Weights of a small mixture-of-experts language model, trained from scratch on English Wikipedia: 9 layers, a softmax router.
Below are experts of layer 2 (counted from 0) of a mixture-of-experts language model. Rows are named router (the router's row for the expert), up (a neuron's input weights, with its number), down (a neuron's output weights, with its number) and show model dimensions 384-415. Each number is 128 + 24 x the weight over its row's rms, rounded and kept within 0 to 255. Numbers have three digits each.
Before each expert's rows: a language model's description of what the expert responds to. This comes from a sample of Wikipedia text that the model never trained on.

# expert 46
Description: Hyphens, en dashes, and slashes joining compounds, names, and numbers, such as Covid-19, beta-arrestin, TurboGrafx-16, track-list dashes.
router:132144095154100117115129142105103117148115126139146141122096110124113115178166159141135103154115
up0:172111107126137094152121133161139065099085079129156099132106177149141178138142124151108100162103
down0:122100147153108117088144123094124140099128097144145106113144059096140079125118132147077136126118
up1:103103094096145148123141085119147136179108123171181145138151183109114175155143100148115114150109
down1:107108130104137136168108109122110175125163089132129106196138120131104122137108139126150143130102
up2:094109116150131143155114063146144182153163112115116081130114087099135159100123089107138108161094
down2:114090089101143137087135133152082139118154139124097158153151113126144125124155137110123117104097
up3:174113165133109132130118160160189086126121129099145090083142111124074115153129158116072134106135
down3:115169125160127167111107121130120120125116177115140175140093118122131109123142118136143131151129
up4:152122135119140152114139116131113122172093157114142114156145068168130145144147136104123154149136
down4:121102115154147141121130089158124144109129090144124090118110108154104113072151161099131139108095

# expert 16
Description: Prepositions and verbs in opening biography or organization sentences: member of, works in, known for, served, based, born.
router:147117140140096129136116194132132113116105068123129112102131127115095102111141082100111170105121
up0:090127158141113097171114091149137110098097104124153122128089112134112153118173137161151137143081
down0:140136136135138129088142185177090122153153127159129105117121143137134143138135135147128113138111
up1:106134122071145113088147124169159144116113112076106169111155099150134140133144148106089146101087
down1:136145157148149153148101104119081142134169100168125121144107117183116134107152132136119095148122
up2:146097149116157132147151129105126134073078154115121147145138089137124094145107125139109127165134
down2:098160176134085109092098083149117108139123155118114113149166150144119122154156120121158168139156
up3:132149110133147083084161153107133140123160112130119108127129081163122117166169134141147129105101
down3:144132104133176144136111147124099173098115144089142110152130119145111116104119134161135140121155
up4:171148144151154134138138138104129146144141141123141153110135119120079133130148139142136135159122
down4:100155130143169140125128141161124134163134130104127121093140152133172095106100135176103121123163

# expert 12
Description: Color, direction and size words (red, left, front, short, half), and word fragments such as d-ors-al in insect descriptions.
router:139133110112108107183132106120159109116160148126126186122142150127107163144136111132138118132169
up0:146118126124119115101094111145120102121129110144169152140104158140112162130103087109163119159109
down0:096160065135143100083158159093107136112130159124126121151150104108133131156163174078071117133148
up1:141134126140147135107151185121117115110130167080111140093134140141149109142163158134118114126140
down1:127119148136112103135131074122130132141157118108184126129127103098126179122109121158098109164153
up2:123102099134168131135101132126116113126110132133182152133123124118118145130126102114145141146152
down2:115117145088090104153143092097167140130127114148142096152109123114059132129106169122109150153115
up3:116146141112152143118124135123133095167130110106135170133173159157133108157121112141144101107122
down3:112152116143099138119174131082110141159122174133096131095152077109158168199148123108138137160135
up4:117146142114151151129106134169104108132126173132108128170127151146154100161110104140092132123089
down4:169162119149158130119147114140103157138156119117105104113151121130115134156153104137109146146132

# expert 57
Description: Adjectives and modifiers in names of organizations and fields, such as national, Labour, human, social, Special, plus the piece ru as in alt|ru|istic.
router:161151103125132088115146150105133112148129115142112124120132167171125102150129125170141112142152
up0:126152101160119146111153100108134123163141116122133150169096142122148098083129117080098144108099
down0:130149161153118173087108121165129152103124114129132090099109126100144145138127131109101123156152
up1:135123083184135099112103105143139100089130127077111160151136162119126084129129090105095106100132
down1:119114135117142096145146154120116148122129160139137139108114095137152137164122116128096133093097
up2:169171119146156087131132103117163133121139122138119154121109102135117110097162129148126107138141
down2:112133109128112104148144138107116188153134125178153130120127120073134121136116149131073119103114
up3:103152157095168128111106160121134163156103158128123114158123123132141099080138130148130093178141
down3:210137131082123109150176165113144116149108095120142146135135209111148139054111149050135131115163
up4:137110127092132135120141125177142105147140153119087155129127127135140120075069129121141092152139
down4:160166094165133117125130104103147125135091107095110133126049160141120116151124113091154141077115

# expert 55
Description: Common words about manner, time and progress, such as way, then, began, continued, help, development, further, often before to or of.
router:098150099107163077087156088125124127139129135140076152124129150111156054142138135136117122135133
up0:106079122163109163104134174123131141135088108098090100112123156134112127156100140124123076098141
down0:106187133126136113140150134131119090092128110105163135165106128139102127075144139160176132080143
up1:112115166094123128138121119150113139140135160095128147090119148144106111148100104088171165144098
down1:110140108117104137121128144127157145145134127108196080118105175106141147136110117121134143122133
up2:111107138166132138119124110147132111116106092134138110129180104132117149127168117127157121108157
down2:104162159114093109098127115171130103123123107145093134175117111145119202076131161087134101139122
up3:129126141113141152151085104099139104078169110116158078111143150134145131150114150080152098160119
down3:134152074101133121130116126159126117121079141154063119146167135098136152089148137131081120127121
up4:117191142126129153103136099154109157132137071113125117147104126132139132129105114100089103170127
down4:105112130120101088136150168146110156131140173106146087136120140130114131140109133179147146104143

# expert 14
Description: Footballer and athlete infobox and squad-table parts such as Height: 1.83 m, ft, age, Apps/Goals, position codes, and coordinate ″N.
router:168138125172106115177149151143137094151105119117129132110175108165119113134141166123173144115149
up0:121094111138132169131099127163108127129103145151134133197149099084112159131134127151111110142126
down0:118133128187143105096122118177093134112144127129157134113163162120128075155114164114132127157122
up1:148139141082131131119122112099111136150101153080135113128096138177128118115095165181114139156070
down1:104146101126098160131070116100134132146118153138133147186119110138083154138125133160110141163122
up2:136096145125135082168114113139144099138139111121112119125108089148120136142115101156128112157142
down2:162177170158128096132126085110116105141119109084141155098124154144127144099151152134138172129168
up3:134126095181206159110095127113092140133128158070133137089111121126126127148172138187191133110055
down3:156143101127083132158092069113134190131119124112104106173196163092101146133118146145119131105128
up4:133120109133128190157132117126159104092160145126134119142093099166112139127179156155131141153117
down4:120159124118141142143109110100143132141115141136102119130128149130092129105135121140116118152152

# expert 63
Description: Word-internal pieces right after a prefix or first syllable, such as sub|mar|ines, rel|aps|ed, intrac|ell|ularly, and stems like gen, var, cast.
router:133126157122129116170158144144112132136111197137102146108148128130104164162144167124120133140119
up0:119107137137175103109112147126114139093156126124147113117117154111103173152071163120180154144154
down0:126062184134171127109135126176121160185114164123127134155171116146126134148168125149166131104115
up1:094154121154109178107099134113100107137114131195131147118102135096192125132090112117135130179093
down1:127137068102166120131135091155069151150159111149088122124119139168091173157165155075076122131124
up2:094076113114140106111115130077114078120141139080164192115116111139092161136102151081105127147127
down2:141117181146095130139151136115149096146137125074130131135128132120138163144132104131094086092164
up3:114159101104126114115131113148112099110134146151139130151084121080072078117141137152124131095141
down3:127161131150103133097108091168162106112129157134139106139123173102131105133100173091175153117106
up4:071122106118102099115097102103127131123120105171165121116087115112119117124107109132126160180091
down4:161074129151146135085113111099136107126150142128127150127124136136116160110100104067126122074146

# expert 50
Description: Mid-word pieces, mostly -ing, often after an F or f start, as in Fingersmith, boarding, batting, talking, and other name fragments.
router:120147108111117139153125132157100148094176097130141131134108135125167127117108116110137139141111
up0:143116116170123144125111131114115127149099121126133095175143127143115139091139139158131087150138
down0:132154153151110168121166112131120129124061115089153123149136146149092115128111114137125137152074
up1:117137128084139177171124158073116108110122110100114144109120094146109169085118159164120096104135
down1:152110147133127113104111099081162108141139134133128121142113152102165138114137136108107158153141
up2:146108159144121143142089122114094163120127160125161110140129138123091130090158156136137075111155
down2:110111144122146092122159131133113100173127114095165162142144139159108120148124125155134134127088
up3:134148150120150136153131108119154131127188138093107131067112150093134142149136143154164117108153
down3:135094175161160119091152167108142139083138160131139127136146137128125130127104172144101122159133
up4:109118112126099096139135142146113106138070121149134106128127124086148121126091134093112068110159
down4:180104146120124183162132168099144126139117099116112117125109176158120128129138106134140147120129

# expert 51
Description: Endings that finish nouns, such as -al in Remov|al, -ation, -ing, -put, plus abstract nouns like control, change, choice.
router:130143130169097109147125108145122095127127107132153165113156110113110083095097111142142106106109
up0:118131120151114096105124128112130164159109093153133161086123124170121106143139146127083106081135
down0:147138108126125131150130108122100132143151092146162119111134130126105109131131103107144114124121
up1:185107098172133147116120138123141118146129118142132177109115107103097130112107134105140151144116
down1:133145114140168090114136108147118116108143140098135147106154131158129165146124156118115156137147
up2:106173091139097160165141143134134133151114091146180140120113123119091099167132157113144123141135
down2:092117127144138109105110139114122097150118137109151145123125092136142158077106117131144109158167
up3:156136091106088134129165116138091143142124131119113156105151134146101102130129147093151132084140
down3:112112159106200115089160113166138150129114099100129152156138123139093151138113144086115143121117
up4:137118124103130148119171105083092137136120096120159171179104149100100134136149115109130140094176
down4:133144106085165174110088124122116121103157112139130144101123130126127097152140087094154125151103

# expert 0
Description: Music vocabulary in album, band and song articles, especially personnel credits and track lists: album, song, drums, bass, recording.
router:129134087101148121128125170115134095099124136133126148146075124101137094103093124151091103100160
up0:146124144089092124147127081112121151112146169131160126134117104123193138128143128141167104141101
down0:121145141119145158166129151124099113161139071108135155095130106148114124130179166142124142144141
up1:097121088111155112140154130151109121141117087123118114156157141125139127102146102120131078098068
down1:155088152114133130080145090153136110121153119145135155070149143136145147141154124102148162144132
up2:068140158118129115142112124124088166140129111115100125125149132149106122139110127105128173160128
down2:100166118128112139123133146133132135157124128151149147108102137129158130114086146119173151157153
up3:138150112136140118126131089093088107124097122156116136158153108133171129162134155112132150129089
down3:127177182126121143113180082154151154146100148121063131119159148131117170143087137094159152124147
up4:165108173149117152092137123115158115097142136150088109144137129111112151122105122112149134157137
down4:133138065132127132144157151135106157148156147112117122130104113129103089111143145117072120108177

# expert 43
Description: Nouns for creative works and media, such as film, series, episode, album, book, in award, review and filmography contexts.
router:133180115114121143119122112134124149147103115166124132127115178087103145064102133150130122115168
up0:127134178118167109132124159161160111092183107122177114108161107113126154133119189137149122093135
down0:175108133136109119099188122138085088148120113127131105126106170152143120116124064163119148120132
up1:150109130128119125114071141114071132108154107108115120096152134140139085118101111119100136116149
down1:108138097106110115140105103110147098107150107152144114125160145109113135171143168154143176168081
up2:117108116116156156107141110110081138126084102149118158148132141136104093147115138125121127112092
down2:093153112142151131156170155124189151114146150096124122095137124122107120136142119099140124180157
up3:088129140076135151103113108143138151124131136171109168107112141110160122160122139097121137112136
down3:096133118146142122143137140146120141137137092131116117094121184130089133123135122117166147152116
up4:118143126125123144134124110141097122135140118107129098128097143098125095141128144113130116114074
down4:114142148125139103130118161155150116149115145167155116117135113102118107123128146167196134157104

# expert 52
Description: Civil, public, national, political, military, and similar government-related words, plus mid-word pieces, as in civil war, civil service.
router:150129140146133126094140091135147158155113124138082104108151108153045135123161129097121120166087
up0:127111113133097135125149144125121147176139105128154131102092116127162140114129082117127132086150
down0:080127106152153126111109120121074123126134089136157143145143144109122148133081133188133146092159
up1:155123113113134140108118173093112145124100119167111098170165087160117110140109145116114136130114
down1:131127130170132129157098171111132148138111102148114129132090149104167117052143121129118129132119
up2:109074131115138110150121125106121127116151126126120112163123150120146179132177142124116144140113
down2:147149163129174119122148064148139093124140131152089190106147120181118129123159134146175114132169
up3:117137092133153149160143180107143110130114112128088156153139075152125126072120069085138112110144
down3:124102108108133132141147133120168180160145172115136079134143141122200122155150144132103134093119
up4:125130168141156161159103109199146111068100109132148115168140109092155116094099116140111097121158
down4:155169139154134127171141077147127125123150111101115129157130156147131138149163130172097109112142

# expert 39
Description: Word-initial prefix pieces of Latin-derived words, such as con, dis, res, comp, ex, asc, as in asc|eticism, ins|inuated.
router:163087120095108116131140124128121182137129158148113122097123118119072137146172154113087163128137
up0:144140094130128152147135119139148075107118104127157129126090109119092120117126150100112130101172
down0:106126094111094122126115106143152134127134169160109081145124136123129132119154112181128105114100
up1:110131129113152111166136135101147134097153118109151113120122110117172111126146120130149109154158
down1:172151174106144153145124070132083133094096140190142128146157174149121157172083124110171146103168
up2:148144108137108192088111110171076147150153117128133124119140099127127114126185108096152151104124
down2:129132155115158144129119118128113143089103118145128111135112152118107067139125126120103118144163
up3:165128110128126139185137106136132087112140126112158125128150099179149112116137109136103158120106
down3:097142130101101106137109120116182102101139129157113155142108102113138140130054105142148137122136
up4:138150124142172132119140073132125110117158100168141105147155091129133155111174147127153142109150
down4:051102083144095165135097161106152162108136139118106121143141127142122104077082169097103143151120

# expert 61
Description: Possessive 's after names and possessive pronouns like his, her, its, their, as in Miliband's first, his honor.
router:134098118140132117084192151093096136127141115112137147105119115150093155133128121107089143088142
up0:143139119109105131159118124129120086130132128152087187102122142167123125134116077130085099149133
down0:176085074086166144114094145102121163136059098136156105108108121125163100142148126077114150119109
up1:127170097088098103180145135129124131125116120101131113190136156125142096162084151101141109086187
down1:158079109112133176102115136150136175129160111116164143116109087104165143114142132107124145106099
up2:143160120169101139159120137159156119099109138131163131118121174107121119088149135143130093167109
down2:107125130123135167178137103140137095142152160161156096143154149095122135111129136132132109103125
up3:104113154112135123100116154128145111090153118127118123086147172119136122153107146140108134160149
down3:108100137152135117097115146129169172084105127129157097133146150110096115139137155106182075150126
up4:131116129119126116096123088138133133140166102145140147128132160120107106138146137103103125130122
down4:109141175171130124132132119076102146077089110142136142104133155113095141125144167145181119120135

# expert 40
Description: The bare space token after a table pipe or before a number, mostly in sports statistics tables and dates.
router:114139094132121142129113131158137106124124140113165144123136102096126151122175121108100105118098
up0:109158108142134151117127132060101136102123149127151123117140160138175125186109134156138115123119
down0:178161118102106132106140109172135117145132127105137145158138144097140124117130115112108181131183
up1:142121147170126123136143122129160093092137085088144143119132141120125102100081179121120151109134
down1:113137163117114103136113139158130085144090134137162147086130110111161148135163124096161116071126
up2:085102108157138129149125097109120095171167129213116082164105141144126151160156131144129121128107
down2:148103108124137127159141149121115124113118124160128122142153171137139150115117141127123082108151
up3:079121063104137077121109143121134133081129094117171127101153109134124148167117115140088131125122
down3:129151104104128141124143131133140119147152130125194079141128172121108068133119133147103074142097
up4:128097154122126118111147096095107134119166182171142132120108146131117098174100125162132142166116
down4:133118118116160141152101104104126117140166131168162129143118150146150143109131139155136102128141

# expert 21
Description: Word-ending pieces after a stem, especially -ine and -ines as in Def|ines, guillot|ine, Imag|ine, plus -en, -ain, -ood.
router:161129078146133154156157140105120116101118169118164112136140141158106098133103095132108168128098
up0:121122099081089128118125144118144125092168110127151130131155126135146104118079126102092146129119
down0:078121125115108132144115139109108134120073160141134134172069106157132129136137126152132080129121
up1:096114101142165119138129143113123101107121084133140122068091155102129135100123114123171122113148
down1:136122139084076164117148125129130114170160119121125114127120162146128144145135168146199087124112
up2:135129122096133111139093125122133114096154137117151175101148115177136144143116142118122132098102
down2:136133140155161130134142140116135140152110120109112109197110138102118122109140125147120116131136
up3:109076112160158141135139172178113149076135098129093153120112128139136149132120127111153100094174
down3:117123125085124086122098158131143108143106087123135106104116113089163111135133138134141127136133
up4:069109113136156179145163129111132127139145134130070110144122077150133155160123100148143138113143
down4:193177145071138166171147071116093115142120133107140118104164134150125088109152090123121106122146

# expert 49
Description: Single letters or short pieces beginning a word, especially v in sports fixtures and legal cases, also f, t, st, and bare spaces before numbers.
router:146112149162125138125129117123139142101113124121133117126139090143083163164128165129148115114090
up0:114149092194101109137101078122118134126153156140121130122117121111093181145130109136139143114139
down0:149146137099138167140139167119100134142099112109080099076101128125081131137115144148146103086112
up1:119134107171139129094125191120153122127187109174110157149131101120111110100115116132152118178157
down1:154165127138129140105098106159103160159139155118143150131097124163107110149135165093179137109122
up2:139129106172099161152095113124132121117140076097122090174114125140151135111100108130161090100191
down2:132154165096103120133114116146127100109113092146122144116125154099102136142153105152120162118149
up3:148123118132114121150132152079155109108140133140114148109123054148157157139115135162131089129189
down3:138160119114085114119143147161124142139136168154146127129118151143107112092111159133152099138121
up4:118127124133159159139129146115149141102139156149099089140129110091104180108111151145158092168142
down4:084104155141157143171120100108093152132106148136110140148121115105117150110110115147150105117084

# expert 44
Description: Place words in location descriptions and infoboxes: "in" linking districts to counties, plus km, mi, city, town, district, and "Time zone".
router:142123137156130144144125117148102079152119113158046090138117113136116165176156098136144144122112
up0:088151112111080109094137162148145119098145118103136116126117126093082142148139119118122133148147
down0:111134114140117160145090165119107136110144132123148137150159106103149051136107125097105136117125
up1:125154199106124102139131179060078152115109099144136123121169140121122096111135119144165142130132
down1:137111142112142134144094142170154072077102128154125109147139167126120086123126116104086115135135
up2:132176179153120156147181073157152126151171161140097085131199098112163097121162133144096117136146
down2:138155174170095116129122170153141087114121124165122114145104137155129084147133161142173140132108
up3:144114147132089116096114088077095162133108208129088126141143113122111088140147150160101130142113
down3:141137101145145122103156157158148144148152127098157160109112110112093114103120100129120147109138
up4:164125158142142126097098112106117123142104140109094125080155138085118156130124139145170115142118
down4:135124096130160104116070163120130112156168126123162120086158078107110125155105122119127119091176

# expert 17
Description: Word-final pieces, mostly -y endings like creep-y, wack-y, Dais-y, plus -ty, -hy, -ies, -oles completing split words or names.
router:128148111134133194119129116123141108115116084127092118141116140107195107093079126169106129119164
up0:161166128100116125127105143120108146132093131113134113084148106128111127122092092119105148141053
down0:110093158160099088139092151091134169147144079120176162131111101133130118162127132090130135128098
up1:107147137146161105069126176127105121108137087109116112098149124112146106141141091140092136123130
down1:128150136117089149145114148121106137118140130111123117123141144149114143095123093090159086105140
up2:132166115124178119136117137157124172080130102131137146136127129167111154151122141108112149095115
down2:095097114121109139163110166097121115175169181134194112132129104109148121160120111145128125167123
up3:133108141100154156159134181144127123140108111185109105108162105147087180144140112101133141164120
down3:114161122138122089118155143126137164097115153135092116112110127142114151094153119142157103129123
up4:096097089087122142092101107135143112187161101090159124135123108139134116119146105112139102147124
down4:174181150143090131122148108114170139151124102111145178140115121121100114132157115088135131125135

# expert 25
Description: First words of place or organization names, especially New, South, North, West, East, Central, as in South Africa, New York, Central Java.
router:168121086086095111133148112153132145109163095127144152144110144125131103171101131147158135101161
up0:130110159145127132127102137090166134113129127129108132114153143146172121136148131114138163153185
down0:132109129145146088144130150149109125152133154153073153121125125118118122126133109159097144115163
up1:125140148131177166123147118169148125124084126144118093113149153113153147152127125153146154127145
down1:167150120161116083122115097153104084111124155124119137133131130157113107146142145170088119100107
up2:135132146162092075124104126159118114136125120127143109081121097115133122127150083103143121130079
down2:091109120119117177074123120106136130111154144168141120124129170168083145118162128084086123101084
up3:115084133124127086094110101130074175145122136117151126145132090103169129097099149146132129110103
down3:162167149103078128157162106093134124118125145103121088123117110146101148145106125094140121096173
up4:127148105167112104108123141162128113135114079128110137087165116122157100119118111141141126109144
down4:138124126129159144155140139099115148150153135103135082182137128129130140181127152126153126132109

# expert 11
Description: Also in also known as/also Romanized, born and died in parenthetical dates or infobox fields, birth-year digits, and nationality words like British.
router:150143123152075144121125199158132097112132102157133135094116142117080075124112116165140097112109
up0:164140105112103149123125133147139155142159117117132127150071119169116155137128156144119123150132
down0:108092112132113143135096095074196111138159131143127160134156104128189123124141140081157173115162
up1:155138134147121162159130175109179108127130130104148078148112106141144121090135093112114102134140
down1:129132134096116102132102119116139107136106120121098122135131108136122134099123108166130099135091
up2:123166152109127152101112094108130128136114153124107152154111122110087148115144118122139151115143
down2:155113113138098084112135100088098115150162106080097137145142158082164135131170140122100094160143
up3:117120133140119121156148127111153097132155098150153154123092144089130117069104142137131127140133
down3:124094115106120175148115104107155123123159120125167128115179096192150148144142098114149128119127
up4:142130173132102127128144122133115128181137141140138107158103151112166140153172170148113125126105
down4:112112130073139145128157120124097151104150157128142114168103144157121110125119129100160140130155

# expert 22
Description: Words introducing examples or categories after a noun or comma: such as, including, include, called, named, like, considered.
router:127096127126119129122104147123123181123103158175156124145104131111189101131110135124106138086120
up0:154122143117153150139118143132149137130141098124134096138129090122106099117131148138108088097116
down0:151133168101096059132151121131107116121155121114149149113120144131147115142136156148151147137140
up1:111119079149106101140152136101079168096128137148118139089151146148130117124123138132150133141109
down1:140083137117154152141130187121117124173144096126119122136123108084163164158151100104103136130135
up2:173121164098135143101111138164136176134126120126130117120163126158113138151104117108096104131151
down2:117126145184135136127140122121121119150184126093164152146131101136157161136187131114114112089160
up3:107113131116070117162109116123159173131116133092086120078124126137140108128128116139207147129102
down3:118110089160139163140127138134130114079134097128146120149096136149119157129118119111063110141137
up4:108139110121114078091151133124131130109121116102176140142131150102123098104127150064124149108125
down4:165073123145119193119136126135118159131146114139110130145141122137098137124202137093132156153122

# expert 7
Description: Quantifiers and comparison words like other, those, all, more, also, plus adverb endings -ly, -ively, -ically completing words such as severely.
router:136109144117104124119116121113147172112095130177113180122095118103147116137144120107131151096133
up0:137144132095143097147153163158085166112119116128136103149161159100132165175117143135152148120152
down0:112083115136148120155153117105134118126152116070097110166112170163141126101162118113143105151149
up1:185170102121098182129122161129143125128133062086121114144126114136111083116122125145089113161112
down1:137140130124146105164115129135166135129108106155118079160095115091118138148096137106120102109121
up2:205086139162105119107162135082122169169133166134161134132132127131142119168124131154108133120144
down2:117099108122133125152122173124122140148126131101140198135111149131122094064125107128127124131124
up3:087112141122154136140158113156104157131108151136143143152131129138117100104121120128141143156135
down3:152154104153148150099158140126149130114108099092129120136165138083154145171169122095128152109138
up4:099110130132134135113116086117167131145141107127073109149118119161155140148131109181170121132140
down4:151105178113154126168146139110130110086078144151116140099129141110077102098124129147178124092108

# expert 34
Description: Dashes, spaces, brackets, and signs between digits in scores, tables, and ISBNs, e.g. 2-2, 7–3, (81.5).
router:152153136142110109146145155144117123125151111103173140171161107149117109152123133136154095123129
up0:095134092178117107124104106120136109138123121122117098122121106090108144069101168157118187132124
down0:110127085160128153135116118146101137140096108098114199152137154132142094103131139159131171175124
up1:107093134104149142148125146143135104175167136116129100152122103124127152103119179124131134147179
down1:136110103148063162155138135104148109115104136146128129115162114183118135115082116135146152192124
up2:114130142164142161151105161167109095146102134135111061138139190129160154136088118177142118138133
down2:126159115131153144152102143114109117136119121127098139125116093072148135089133150105120122133146
up3:133165140149121124121120119143106152140127107128111134141126161161143163107162115136115121107119
down3:117119134108153100168116112148105118066145123141189123136133089130124131122099127151174162154109
up4:139157129145122152122091142157090104162108074097088159169131163169143178138122111185111123117132
down4:153146102120127145121084169127076134120147129140150113123104107099142114150097129109135124125131

# expert 59
Description: Party-name words such as Democratic, Republican, Conservative, Communist, Green, often before Party in election tables and political articles.
router:115139084133091136072133138150110097092142149156117115137085158112072130157119132131126130122127
up0:112149111137138139154126153141079121125141118162080148123162150126139126123064122076104108128148
down0:093132082142114136132146082152121129162140139096134162097122111116146142147165135110132154110162
up1:108127130109147106086130120146132143124074116150115106149135164143130123075107144155090108139123
down1:153072166127153116114113110121108131121126162108121137140135113152114147143106131163149141107146
up2:119102149122144116126144144175101118112119110113142120154144149129166104144115113148138140127136
down2:102106116132144154121146095141180108127102146119175169146137123095129120104112044136142148113084
up3:161097143145128133122131164122126137097114116109135145140113147137088149106132136104093120182090
down3:128129113108131127113097123093134145163125157128089096131090133109122118101159156161139173097113
up4:137097141136095177133133144196124140115095073192138127139099119060126165089143152155158102174125
down4:093143085135130130134151143094126126108144115076105138144111091098079111080134149111130143106160

# expert 54
Description: Commas after introductory phrases (In this case, In 1999) and subordinating words such as that, when, where, while, because.
router:142117131135141151139146143114112155119124152135138121123132103099164112085177180149115128145123
up0:116154097165086154150102126127106080120164115093144135160170147128076154119114143128129135168140
down0:129162171173150147125149154166093177134139133127136126168131064090136136064090135121155149164154
up1:161128102128076081170124151124144102159102131100081095113140196126125111134121122118110142104140
down1:136141129134144168129098130139138087135133164107139124134145082167089151125132119162161185161183
up2:122095101134161144139159098153162139171138152145153131137140144110099138150159129118129114178130
down2:119114126140132142144133105131127130120153125137137128109102129157158174122131103089145131130167
up3:095133104086174111096154123117147128080131142131142158156140150124122123123106146111098102122146
down3:131124109136126152115124082123147143142120126061146156142094169169206133104103136109138148154112
up4:135182141173128114158118111088165114131113116175114126142130135119138098194125157119184097115107
down4:111154136116091143112096104133131089085111161121141125117098130152086160114139155134137171105156

# expert 19
Description: The word United before States, Kingdom, Nations or Auto Workers, often in tables; also San, under, water, and mid-word pieces.
router:123114124107120126111151120122127136166116165128140133120137152141126132161128135161174130153136
up0:108108131092138165178164138125167138155135123123151127085144134128127102140125120129149137116122
down0:150130121147165113158130100114124102111136138150168126139100087109110140132092141097171106129126
up1:088100109103131114165120140094116123106147170137118152109095137113132138153136101140167098116092
down1:162101134109120138136095130142097169157149139117159117155148121122131128120164138141098150139168
up2:146128133137145093146137131158086120168115085121155220131100143109147139131132147122154153130139
down2:167115146120124133103126139092164132147144148137137150107123136110114127192140147143124119086135
up3:137162129146120197170127122154147103128117119152151104119138146114125104125127106115128129154111
down3:118149132146150165143128137101146090071149120102159132102135121196122127114096142146133136100136
up4:139125148077150142134123076133130098112096132149130167112140176097125140172095046128149150097115
down4:156094128110166131146138124106091115144120131096132065106180128106166162097155139126134150147125

# expert 26
Description: Sentence-final periods, often with closing quotes or brackets, and heading-closing == marks before a new paragraph or section.
router:129104108154146105107104104141142138113169147115127167158158083106155179102146154110117112123154
up0:135140174092143098133091125143128084105112117128159113155132108138106124138171134130178130113098
down0:142155126118128120127114128165136097165162093140116159125145145078137103121118132115166186146106
up1:089098154113162095124077123109110176168118091113120108107119121173140117134134166134130083160140
down1:122124149126134147129127146163122091164088120151138118146136141105141117109125130107158174097116
up2:120096158110128095109129123157144064110133096076131154150108122133129129164129099137158101136092
down2:148142128137123121133119145164138091161150123144111165128150170075142113130125116140199172141138
up3:118129167139078119093145105150146111156124116141122137118154114130150163177135147112137126118151
down3:101118134124130116106138154159072167146104136146112134147135107183111099118118108106153103123104
up4:116148108114132155145128135112135143156161165121133121126078111094134146145159133138139146126107
down4:116122144143119129136154110165136075164122088140120152148113161104126098109130155115149150093132

# expert 24
Description: Nationality adjectives and place names, such as American after Asian or African, British, National, World, Brazilian, Swiss, California.
router:135119152145105153091195114108136114108140119122149135132122140152101128161150139141129115136099
up0:122145117157153111127089103159156148134099159111111116154123092137115125108105143093156150150075
down0:163143099107113153135077106114124133169124150111126119095122167144134129158118147137134155141131
up1:146119116125062142153121121059135152151098143137104118147110128115133098076109151135167119136150
down1:167147079106128121159127089130155124151127142128117092117121161124125128130117141115133113115144
up2:140172120126134136160132120102115134164160126079147174157121150138158162107164134091103090123143
down2:106129142100129109129157135145152159121130101116149119085137144151153127134149141122122178140119
up3:185079129128104062162138148110131152118146102135121135123112107142114164193106122121111100116131
down3:099109093128138123113166092137116091125137159130131135099146144168119123115128114129115160150131
up4:118121170127124111118158146105087144138097137135114124165111116147177115152124134121115141144161
down4:144090131104127158167145129161150138129119124118090119141127160134103102139186111112087116128138

# expert 36
Description: Dash or pipe at the start of a new line, opening list items and table rows in infoboxes, cast lists and filmographies.
router:161157138133092091136128133140145136122183077140117135157165120135195123094149130124144129112143
up0:143135190130152107146074120155123101108101088133095056150141140130135110135116083120126120126135
down0:158112124152101110128112142131082160096150099129103177144134119149115118145150156167139123131142
up1:140154086104126169156095134134117132152090159121122114111144122151118123137133090092135151126125
down1:129122137128120109108093127163090138170149119141110100114144145109116140122131158159154114124140
up2:111106146094090103160121096142158098130130128145125128147163114155116118176129125087153098179115
down2:130100141129138142143161145139113113123142063159114133153117104108153142141139127160096126137151
up3:141106158153154169132140132115124117126113125157119128117133216111147148138127151171075061112131
down3:142169098187071092111105109100164105114126161118094143161138132144155087121144109069163151105104
up4:114119154150127106147157153157128121130140105120188141102160129088117207139137160126150161101136
down4:146147081132121122109107092124103077164164146141140123135125103131107091105145136111121147103159